From a checkpoint of a small mixture-of-experts model trained on Wikipedia.
Size: vocabulary 38102, 348M parameters.
Experts: 40 experts in each of 12 layers, 736 squared ReLU neurons an expert, 1 pick a token.
Training: a variant of SOAP for the experts, 1594M tokens, 6081 steps.
Below are experts of layer 8 (counted from 0) of a mixture-of-experts language model. Rows are named router (the router's row for the expert), down (a neuron's output weights, with its number) and show model dimensions 0-95. Each number is 50 + 12 x the weight over its row's rms, rounded and kept within 0 to 99.
After each expert's rows: a language model's description of what the expert responds to. This comes from a sample of Wikipedia text that the model never trained on.

# expert 1
router:61 33 37 60 31 42 47 49 65 36 54 46 57 46 53 27 76 54 51 56 55 42 43 66 60 67 39 44 48 62 28 72 70 56 42 49 49 51 50 49 38 58 65 43 43 58 40 51 49 41 27 29 65 58 54 53 56 31 53 50 47 54 53 47 45 53 75 57 50 54 47 45 55 68 39 50 54 34 47 55 62 94 43 59 52 26 47 56 44 37 39 50 50 47 79 56
down0:39 52 51 59 35 47 61 53 57 41 59 59 50 67 68 50 61 40 40 49 50 52 82 45 63 58 60 20 63 54 52 57 47 60 49 45 50 46 45 56 64 68 49 33 61 44 32 40 62 53 37 61 49 43 46 51 53 65 41 56 51 70 33 54 50 60 47 59 57 52 54 43 45 64 39 45 41 36 39 53 37 54 55 45 70 59 38 48 57 38 57 59 43 49 39 62
What it handles: Temporal and frequency adverbs after is/was, such as still, initially, currently, often, plus prefix pieces like re-, un-, Con-.

# expert 36
router:70 62 59 76 75 54 39 54 55 66 58 54 45 55 48 42 55 53 52 61 44 56 72 57 42 49 48 60 53 37 61 56 39 37 43 31 36 67 42 80 46 65 31 15 58 30 49 50 51 59 74 54 38 62 40 44 48 43 45 73 47 25 39 39 41 37 66 59 55 49 56 46 38 38 52 44 42 41 77 46 78 61 41 58 47 58 53 65 49 40 50 70 19 40 26 49
down0:56 52 29 59 63 57 53 47 72 77 33 75 60 53 57 34 45 38 61 44 63 58 54 66 38 39 53 57 71 38 42 50 57 58 47 35 62 51 43 51 42 35 36 52 39 42 52 03 66 60 56 43 50 37 40 59 51 35 66 47 65 46 55 50 33 34 49 54 45 57 54 39 57 61 47 63 59 11 60 47 23 57 40 45 61 46 57 48 53 44 70 17 50 51 65 56
What it handles: The preposition on and particles like along, up, off, plus verbs and words inside song, film and album titles, such as Get, Love, Talk.

# expert 35
router:54 55 51 43 48 47 36 65 68 58 42 40 68 39 57 53 69 65 47 73 54 63 20 48 59 36 65 55 66 38 72 61 38 85 47 57 42 69 60 36 46 15 56 77 58 52 28 48 57 42 33 39 47 49 56 57 64 32 58 54 52 55 48 37 76 25 42 35 23 38 32 51 62 39 22 50 26 49 66 64 46 58 35 46 63 53 49 30 53 67 85 63 49 23 64 51
down0:69 34 43 44 74 45 49 47 54 64 56 54 62 61 33 47 42 42 39 51 60 67 41 51 70 51 63 38 55 20 27 45 51 66 75 31 61 40 44 68 39 63 57 68 50 50 65 20 43 74 63 50 40 49 46 42 59 39 47 37 70 33 44 51 61 40 49 65 42 36 34 54 70 34 59 62 57 30 63 69 42 57 32 68 56 26 43 77 52 55 57 46 30 40 29 45
What it handles: The, his, their and other determiners right after a preposition, such as in his final, of the Miners', to the Board.

# expert 8
router:46 52 42 65 55 45 38 57 28 28 61 46 54 40 72 53 76 50 55 51 62 72 35 68 63 50 59 57 54 44 41 44 53 55 36 67 31 49 42 47 29 49 59 58 47 39 30 52 61 39 39 56 34 58 37 64 52 44 61 39 60 48 45 59 47 36 63 55 59 59 55 53 43 62 18 51 54 55 46 56 57 30 48 47 49 40 40 23 38 46 78 61 64 74 74 71
down0:46 53 48 42 42 56 47 32 44 72 44 38 45 57 42 31 46 45 55 64 64 36 39 49 32 41 66 70 30 45 58 54 52 55 38 70 37 68 30 69 58 41 47 63 42 68 63 39 46 42 66 61 37 47 41 52 59 71 78 50 51 55 69 62 24 70 62 41 50 57 55 60 63 44 68 61 46 53 37 63 46 58 57 47 39 62 35 68 62 38 72 32 43 55 37 35
What it handles: Words opening quoted or italic titles of films, songs and books, such as The, My, possessive 's; also not, never, must in quoted speech.

# expert 38
router:35 55 46 67 58 38 72 69 52 41 43 45 45 49 67 58 74 44 44 24 67 42 74 54 53 58 51 44 48 61 68 48 46 37 40 44 69 60 50 59 68 58 52 58 48 45 69 42 23 36 56 45 54 53 34 59 46 70 36 30 42 60 57 44 35 36 60 62 69 44 46 57 46 72 51 37 63 64 54 38 61 66 55 38 73 56 43 56 42 60 30 46 52 54 48 42
down0:41 56 48 52 54 60 53 46 65 51 40 43 56 32 50 48 54 39 55 62 63 46 40 43 44 45 55 68 68 61 52 40 59 65 67 56 67 53 45 49 59 50 62 59 28 62 43 38 27 49 42 46 63 55 49 50 50 58 53 52 58 54 59 57 88 59 48 50 52 38 58 34 40 71 42 36 55 33 55 52 26 39 43 42 45 37 47 43 58 55 58 61 30 62 45 66
What it handles: Three-letter nationality codes in sports tables, such as ESP, ENG, FRA, USA, the pipes after names, and the word piece for (Forwards, forged).

# expert 2
router:41 52 51 43 48 55 55 49 23 47 60 43 49 47 68 54 61 48 59 64 47 22 40 60 29 26 44 48 61 56 67 60 37 40 45 62 48 33 61 74 36 45 41 65 48 36 42 45 31 56 39 21 47 71 27 44 54 43 66 58 52 47 38 56 58 51 48 61 54 31 56 44 61 56 42 59 48 50 47 45 24 46 56 35 44 52 36 39 50 64 32 56 56 47 74 59
down0:37 61 53 30 40 66 56 63 62 61 49 46 30 62 55 42 64 46 48 55 55 50 39 45 41 64 61 58 42 62 54 37 57 42 52 65 44 28 30 40 55 62 49 50 48 66 58 20 42 52 65 69 73 63 49 60 64 72 30 39 56 62 40 45 57 80 46 42 95 44 58 47 53 58 32 59 43 47 50 51 70 32 32 73 60 56 54 32 61 62 54 53 34 58 31 53
What it handles: Joining words inside titles, names and award categories, such as and, or, &, no (longer), and slashes; e.g. Dead or Alive, Supporting Actress.

# expert 29
router:75 60 55 68 53 60 38 61 47 47 66 45 57 41 56 47 63 65 74 57 56 38 55 50 52 39 60 30 65 33 49 56 43 44 27 52 51 52 48 49 27 53 53 59 50 48 44 42 74 45 47 63 46 55 36 59 37 47 47 42 46 33 24 32 69 42 53 67 46 67 42 41 34 35 38 59 30 37 54 62 24 54 41 36 63 53 55 72 44 54 60 43 54 40 41 29
down0:23 39 76 38 52 47 41 49 49 74 45 39 63 42 48 64 34 37 68 44 45 44 65 39 59 71 55 46 61 38 41 46 67 29 63 75 41 53 44 56 52 71 55 51 58 57 47 45 41 41 38 58 65 43 63 36 46 48 56 43 49 48 56 58 58 55 66 53 63 60 74 38 53 30 37 44 24 50 41 57 48 20 37 54 47 62 56 34 78 52 50 32 55 45 48 51
What it handles: Function words, verbs and table bars in census, climate, election and measurement passages, such as its population, was, km, median.